Weights of a small mixture-of-experts language model, trained from scratch on English Wikipedia: 2 picks a token.
Below are experts of layer 4 (counted from 0) of a mixture-of-experts language model. Rows are named router (the router's row for the expert), up (a neuron's input weights, with its number), down (a neuron's output weights, with its number) and show model dimensions 0-127. Each number is 128 + 24 x the weight over its row's rms, rounded and kept within 0 to 255. Numbers have three digits each.
After each expert's rows: "mostly gets" lists some tokens that are sent to it at least half of the time. This comes from a sample of Wikipedia text that the model never trained on.

# expert 8
router:121136169108108107138098144107133139151132073104099120147130134147142107129112150116163135113117173101143163116165159121128122079163127164150087108125150174135161123141132092125074149148108122106152133116109119143145124114148067154160096098127125130078127121117104151099123126110115125059114094115099118084129109078118113157150136118131134171117138147107126114136144123116123110120164
up0:094090163131118126141098172114117141128116107133128102156169136187100078082128154152143108156106127150085131085132121121114144141163142144171135086083070111162152169129103139159110145118169127152153113128156093132148131126133140150122115123114142136118088123120164157117120121091125104145089130135104147117137146115172117094113126176131199146127107127127167150086152104146109114113086
down0:153163126101130162170112131095143134151139122141131151145123149141107125134088147102150127109172070104148121136120125112137114107115117189114138145171149116067146100129113102143112131059101097124121138127111148149123155154129149113101127135079099094167142148155070123162159120150066129116135115127133145146151098134071161124153128099127098095142109127146120126141112150140149154192131
up1:151162150121128141131120101093131102148131107127090124070146099164079134121156103129109141145116100148154125130133141096093091116156111125148121121125132103116176109148157146113128119163104171100096164144100098148115113165131153150122135145098139126136134083117134160129133139112146094143133130119071183145170155108116200155151118158156140171159106144155116106110087117127116110081121
down1:108169119104101161140131060138151113087128157135165141135125120100148107124128098128113120122114129109163151105144117135101121141167161118151156122147128120132142163144111147148130149111099141159096125110149161095173179131140086094147101124130130066120130164154185112090138149155149108136111124123153128133114120146090123113111123111089137157158115135109114212121154120139150129134156
up2:124111151141103105087169137129127138093124090125084122152117118100138125143147171097110143163100122087147112134150122140126157149100167147092113147117120136144147111134124100143127153131162137120131136128184117147089110124145124098145123141145178086120124112099145136133141148132109172101128165102104093134126120134133124127129133104134124119139178107122160146124119112131075132126108
down2:143152093085117191153104137119144140148124096124139176161116083149120100152131126151123081112146143120127070159157143149119128116146078129138128123107105131145141134089139150136138157111082125124140156106136171137130144144097113157083113141094083106146145104132138108127111118171115130133168071131114137117124137129129128136106144130096131122142125119128140145159163141142131144129145
mostly gets: "ant", "ard", "al", "il", "am", "ie"

# expert 14
router:112099138110107166134129141118121139168087104141114095129148149163140069080144146151117151097122128117126132069110102115104112118138150098113138111094132153153153171125095093148077110182136120139156094136141111098135134145159114148137126161134134141116169105147158143105086093101134126092099114133094159124120161114169167182143116125134164130152168161145125110108145093158125090092128
up0:126085201103133095121116130127103132136121118089136122167132099115131112154113154135164120106144121105136113119139142162138126110130141104105146103145106142083165091125075147127084111096107106146134136137112146121079082098115113109181113136114163116088122160154200143050150160077163087082157158115121087147122124129159125167124147127167156136123139133092196148136153139136123129140147
down0:125146131154165134102151131166140120130124120136137109107112167117092131097115142127120142105170109098132120154151106093114124118140148165131119148102136145132114148119141124098106105128141155140133127139154141086184090188153099119163089134118130126134129157096121109104152157139110104136113103150101129154102076127146131135124111170131145108107138168160133113122101078112126126125112
up1:163149167137094102130102148143096090137138151088165093100136137119095130100119096111148133093159152151109135142137133125109103091141159126091103075142102151153142104116128141145116135125138096100149126157103156148116157159120102100144125142160172106120157094065104129173144105109140134120111133133099158120112130125130135148148089088130155126130120109108127138082108145100160130144118
down1:131124194129102086136139107126088119109132101116139130156111107131131148106071142105163101134160148183134168118119110129172127133107156171102132131114125137090148095119148115129144142090148089136093112137114135153074169117129137144101121123114079080122117141126175123105181153124083105100107162140102088150120137123114132156101161135104121142124125152092128119131171177127107129128131
up2:145151131104147110125063129076158164144113114135087165167140137111119117120135136170123141079182124166119139121131153135151124085149112146154107127141102111104145120130116176149132135141119118166142112151113109090128122106119115104124143160152131130122122141132102128094101129078140130134147094151066116151166139085124164168117097086128140134134131164144123119106191102171101095134120
down2:139128141074137131094102119127101054123110165168159093109074102175096095115108132148150143164151151153150109135183141137112143126122170124126136151139114115137130135097104094088144101126158125098083135108122092151134107159140098189110144134093126174097142084109106148125105145115144106141115152142076104133097118162150130165137137167147163123124132111094119157139127128137133136142132
mostly gets: " was", " has", " been", " is", "s.", "es."

# expert 12
router:097112174126085150148133133100143125183130100108086098134171109140129136078122160163104129112154222144139155109145121146116136146124154108147100103127110138129154128114126117153115117114126107103147128170124094127187152118158112151097114136123102130083152099142153149094103117088139114120097095106104138090135099083120096130116118141131158141146114153137180104111157119156131089121123
up0:127122131108133141144146101100125116094122120108123120123123144120124087113104139121127189128148147095152118128145130116162139088183170110168124102115081191127166176110089088168070090134118122133151137135120091151130132085137155108109123116076090157132108135121160147137089111129125119125112106148119139143143125121132124126143144143087123139106121097118127158158150084136119145047174
down0:087167147114124119121134163190132173096129084160113116093143124102135113135135144116143083144146110121069123161152154117095124141143145101141137123110133140160168135128104095101148142142133085158146123185129144144157121118100126098079112107112127104118152136097088142144098140115132130127121102141122146122139114136128132148169133112111116147146105121082111134171107170128128119122169
up1:110105123139122157111103148076117083155126130124114154139138115138184123139100105125131083136142115126082138097075158120107112158169174099122073114120149096139139142123117165123132145093137168072141121124163121097104138114133094120120152170156112147111139114079143147097135135161172117158138091080126108128122131120124147148102103110107148168100145134153141111091157154127148086089114
down1:155101116151149115090161104148143097114131072136101139188121139107180112157114087175091116112169084089111141150112152134117162130124143100099153109091109165169166140138102129094103122103117121175131122120092115100121163118166162142153126154111111103138113125103134138102118122170134120149114169105102135137106134109125143111123131147126137137140110103121124121107152121149173107079143
up2:100100150134119123117133184158171113144143104136125129111138126164156139100175134104125090105107107117077147134147186134136095101132150176133118132153171143092171126121064157092114122129083169143112086109111110160079145157161115154154140109143095127136099143142129143127119088126102140099155146140084143093096109149117123096120120171127112080151152147152145137084170147135106143086093
down2:154104086160149106094106117161152138115180138153186118129129143175133130103172146150123156124151096135090162134098092148140145129113109119111121159136146144132162143104108143178064086126143131142153143094087117109142153100143133117119116167150129145138117128120152176118111086136134154136103148141106163114135137123143121149132152141155114106114120138098155100131122170100151070147121
mostly gets: " David", " Robert", " James", " William", " Henry", " Richard"

# expert 7
router:075134150103128110167159130117131114131110098113106116125127174154158043094138160124138151164130148129151169099157160101098109161137170128132129128104112149085159136123115092138115082144114145105132076126145128093154123145178099178134126131093066136095091084099171136095096111097136147118101116122116117118129145122200108155127101193115163131158158142127166164085136113132139086110129
up0:147156127122116096147131132093118134131107125134103129126131127169125111079044140139114132146131138122100139103126146122160143152137113131142138113135140115129130167131144127099097138122146122085109115186107084155098153144169172126156168134182097143149149143115139130109125126104147114132130129140120123132173097107143130184165122164137145137119110134100142133151084115121128147148119
down0:112134130104138172170079171121135121186145127163131107112085151118132181134120170150158134075149118149141121098104129167107075092128141129128126140178142121166160155104142115153147123094130114107163135131160139096107105153096088142149151098107143141195130168121128106125132128128154141116138092125106138139113144145107149124080113122139111092119138150118136113099143110140140139177126
up1:138132123179135102143128150105150122104120095142092142156165129149151101128112130144132118122111123159131116109113155144103100197169105156109075093124129112162147126144160130145138118118155131110118157094093140092135132129127151149171116118109078123117162092088173117149154134109145110145109125120149123097157096115153118113075124141145140158186112142155144126074105127160135133120137
down1:129105121114120136151133109131157168097102122129127137108112130103153130132138100140159143116131132140180134168112130113136128129143119110160111153153120139152102143122139120174098159154122071160082165130079159101133167109141163140123103125133104147138126126124057100109135139111159106107137103147142081141113159124116168118098120148149136179089123131140133130118130128114174133127123
up2:139085188132155133094128128156132108189127090143156139126148143138141116148098122062127122149146173144113108125072167110131118137138114094104174141132114154102145154164134142148129122162111122124136159156111140114084128109119114108109135177103134104072137096137088102096164129141139151110101151108138117106155129099130131130116150110107123107133113174132155137137115133124111152149085
down2:129192162166119107150127107108087181127117138092148157125108122157125158160098149097124106128079121137111116116093098150181180123126109132098144114129175105125164108104125170076144121096145107168161134113105156108106144139093122079158124122134136101131155146121113136145111128134175128150133123108119120145149086146162123124134119118132141147140136098140093129094146112122144157112127
mostly gets: " and", " they", " or", " who", " &", " but"

# expert 15
router:132143148120132116163146132138097116149109093133096098142168122155121084109166147151157130097085183128119163109105146162109140161148135107146121070120141172161164160133129135168094119139091110156141119125131120135152111163151098173133077140117121121088133100144142151119098112100116122103103127139091145118130125107190115160122129144167162117126138142136157144105145129139092109133122
up0:128145142133173091151102163106111119174156103146152134123141159117127113084163141151158173128165090136131104135137126131092140136140110081152134136136099118111147182137122117130074152144147062098160115153117123116103139133148161140125133106113105138103124092134149116132153110086155099144119096128126104123117125143105151110133137156167134146139136190141128117114115116132128108151084
down0:143127104122161123114083112138116149088122100154146112169141078135153149152158147159124123107140113124118131121133149160165134116151123137135161102113117149149161088123109138133106101142100133119102154111098118117131114147133136156115096147103110147138152134111136137139137101151185170111111108105141135136146115144084123121145137152150101138066117144136142154129073154135124124115149
up1:141167129156111142083134137127120136101093098092122137152153113146104059125124170115155164165144125138106111142161103137155084134137133115160144121150136145133158121172127106137076095159124110162151145153122135114128120161137142173099133107117108108138143118141162120138088125144099171120101097102147131142145104112129122141123140097123104122150099117125112181091116122128126071093138
down1:137141155128108149153182133105137128108105128110126127123091148097145176150145109128136157173152116161122128122109079146120154138143156138115138148134080115115138074141129082126148119125173096153157159127200160127078128119122183112123156114173150143139169132121115149135148092101113078118162187166140118136113117110114087144126136140125127132146105129119126113103140110129134127091121
up2:106112165113136120111143140140131140163102131094102133122168167171107133079134161109117110113139123163133148106120155136097105104156116138123145101108109143109119133129111120179114096135094149111129118127126127101131145124122125103140102125101139134127151135151135132145154152153098124129091153106127169122151143123145106121149128131127133144155126122117142164139124131127144100095097
down2:122147104150106143137097124143127188126123160127123126142157149131117132139082097112100102207129110119104153120115094128132140129137054133140163125108169104126119162156061109172167175109145104112088129116117132102153131110145142128077112177151126141143156105108098103106147074141121122157087120115140137128140121098112102127140124131151132121086103118153140122158145112118144125092121
mostly gets: "s,", "),", "es,", "a,", "e,", ","

# expert 13
router:097127143133124120144136161146126144131112091079126128097156110194121141121133156138116170122137209149105120106139177119173109154158103105120134099114157135142163167176150133106101142137100087139108129175107100115138112118166142112106096144127103134116140143120153174090135132119128129097094095096086132120146109102166130103137126150118159117147163143132147129136113125118087132153128
up0:086135170132136116125110152175107136153125104122156094130122133149131118077118136094089161126154169163153147128147123134142108097152122143115124109151165108146115104154168123104091144160167129121138108157144111148128115118165170108116136091128080071103138089166113155126111133084130176129136129112130111109111140119115099136098147148119164129125133138130111144114118093104125148168161
down0:171102117137113132106113113131148162164080120181151118113099141132150114102151131147135172113099085128142112121117121130111138099095135139132143086112150101163099129150131120167135093135128118163147115117118132134092151100109131132140096133131107111142167095113138125133133134126097167144109171148110103129151120130132118108115127179157142156071141148149111153150123123180139146132182
up1:130133149125108142152127140122118120125126102119123089134125138122073140139155144146101106127067137118148100136145123102139116118113125153157148151097133098134141131140151126124139133156140093130146102126164127126178116142126144130131113094153136119121147096109102134146137100118136109144118169127078102108158111141101113168137123133133128124118159110092101114099104115096133142157129
down1:150116109151165081135114141149126126144108089140161139149096154181146145113140112144132139100147122098094107147159110142184103111124144137149153119120130148124132123102118139161131112083100107117138142101146131114127117139102121131074121151114132138152146167169093109123109126129136099122146175161130115115141120125124118134108126130109160172076104145138123097152102102147132133167121
up2:114072105141122164146108134086138169147120107123102133121153117160194113087099125117136179110099097152156117110149118112100119111156138100104117150103134127169127199127147081119078123111086148107110131069123114111177128195140108195142205127092102154128131145128155160114120121109130143107130085141132131127131145147133119126115139123085118124121083151145124118109130091123094064147144
down2:140115126141137113094126136152102144154157167158147119127096106132108122109151173145128142147136133129116092161151087115111128111092128140161154155170167145138143159097093146106107091114111123153140158115125137132148144135134115095101118122123139123121143136088107168155100142113147179134081080124166127142155136146108161158108140120102141077109126127139115106092144071140112116137148
mostly gets: " village", " same", " island", " Binomial", " area", " town"

# expert 10
router:093103144118139143131109163081099133122106101131106127113167131156112122080099189139137123110103137089125200105091141134125122123113129141147142077118141144121173148103122111152108102140150133087130105131144098118161143140123110151160127117135097138094101097151154144110135126110115137093134123105120178092132143105129126138133102161124136123154127139157169124126133112093118073103136
up0:133112107100131137146099108082121171152157137105133113158117097160146125080133120151113132138144160100140140136151144107138146156151119112104125135136124164166112120133183124140115148131135118133105124128157137113108111138129091177107148151125147090125106142120105147065078134099135113147119067126144134098084100088124161140143156108139145126133089137116169156121090112125117085104111
down0:162127158114117112126118131150119102143167129124112180135112150080138084143163136172115127170137080140125148092180148152087136108128110108145103094125137086125145132139061145211125158101101172100134126096102125166158131148177096112164122074104096162138121132116102157144141112103124104119095143127125151117142126087155127100118101151138137141096149103143137101122096155134151152133155
up1:093130152157125120176146135133116165109105102130113107130122084123155103127158136157142175153129114100113153127130147093140144080115138147064129117120131120122117111154124118143118140144103117101133094117094113151133121109147105137138073167104135094132140116155097132141175161121116115108099115104080107087149126111135154126135084135111143140105161155182119179141094121093158120166165
down1:149139097141143139131118132097109124104157136144148137098110148130106114115152138138114141195096146129102137140126163124120155129156140138160108140145135155099175121137177135160134120114127140124127132124150147082156104186137075128114130152135088166097190088128132113097062134167126091141062149136163172117123119173083133112128180110104105091094142099079153144129153113123128135109122
up2:153154147117093081119102182163175122139154078116162124098151106174074124116163084109127116130140111134171129087138111128084097119177128091154104133146151149124132111173121096119075094131128110113199125122128125143146125120110109160153159188129107104137128155170092144103144122124103116132110115121128090091148136136172107147151119135130124170146147125163117134125181130110100115106151
down2:134128107140101101137087124134118142076103159140146136182145090147142151142149097098116077116141105115081093125157144175124112093145140122126110143137166124147138123102139162095141130125126138148150111138074141137154080126100129103175130094100113151141121197084133101153126110145170096101160150173133147101143139135112122125121143113140134115140125115145098143156121143097141150132175
mostly gets: " by:", ":", " -", " 1:", "_", " for"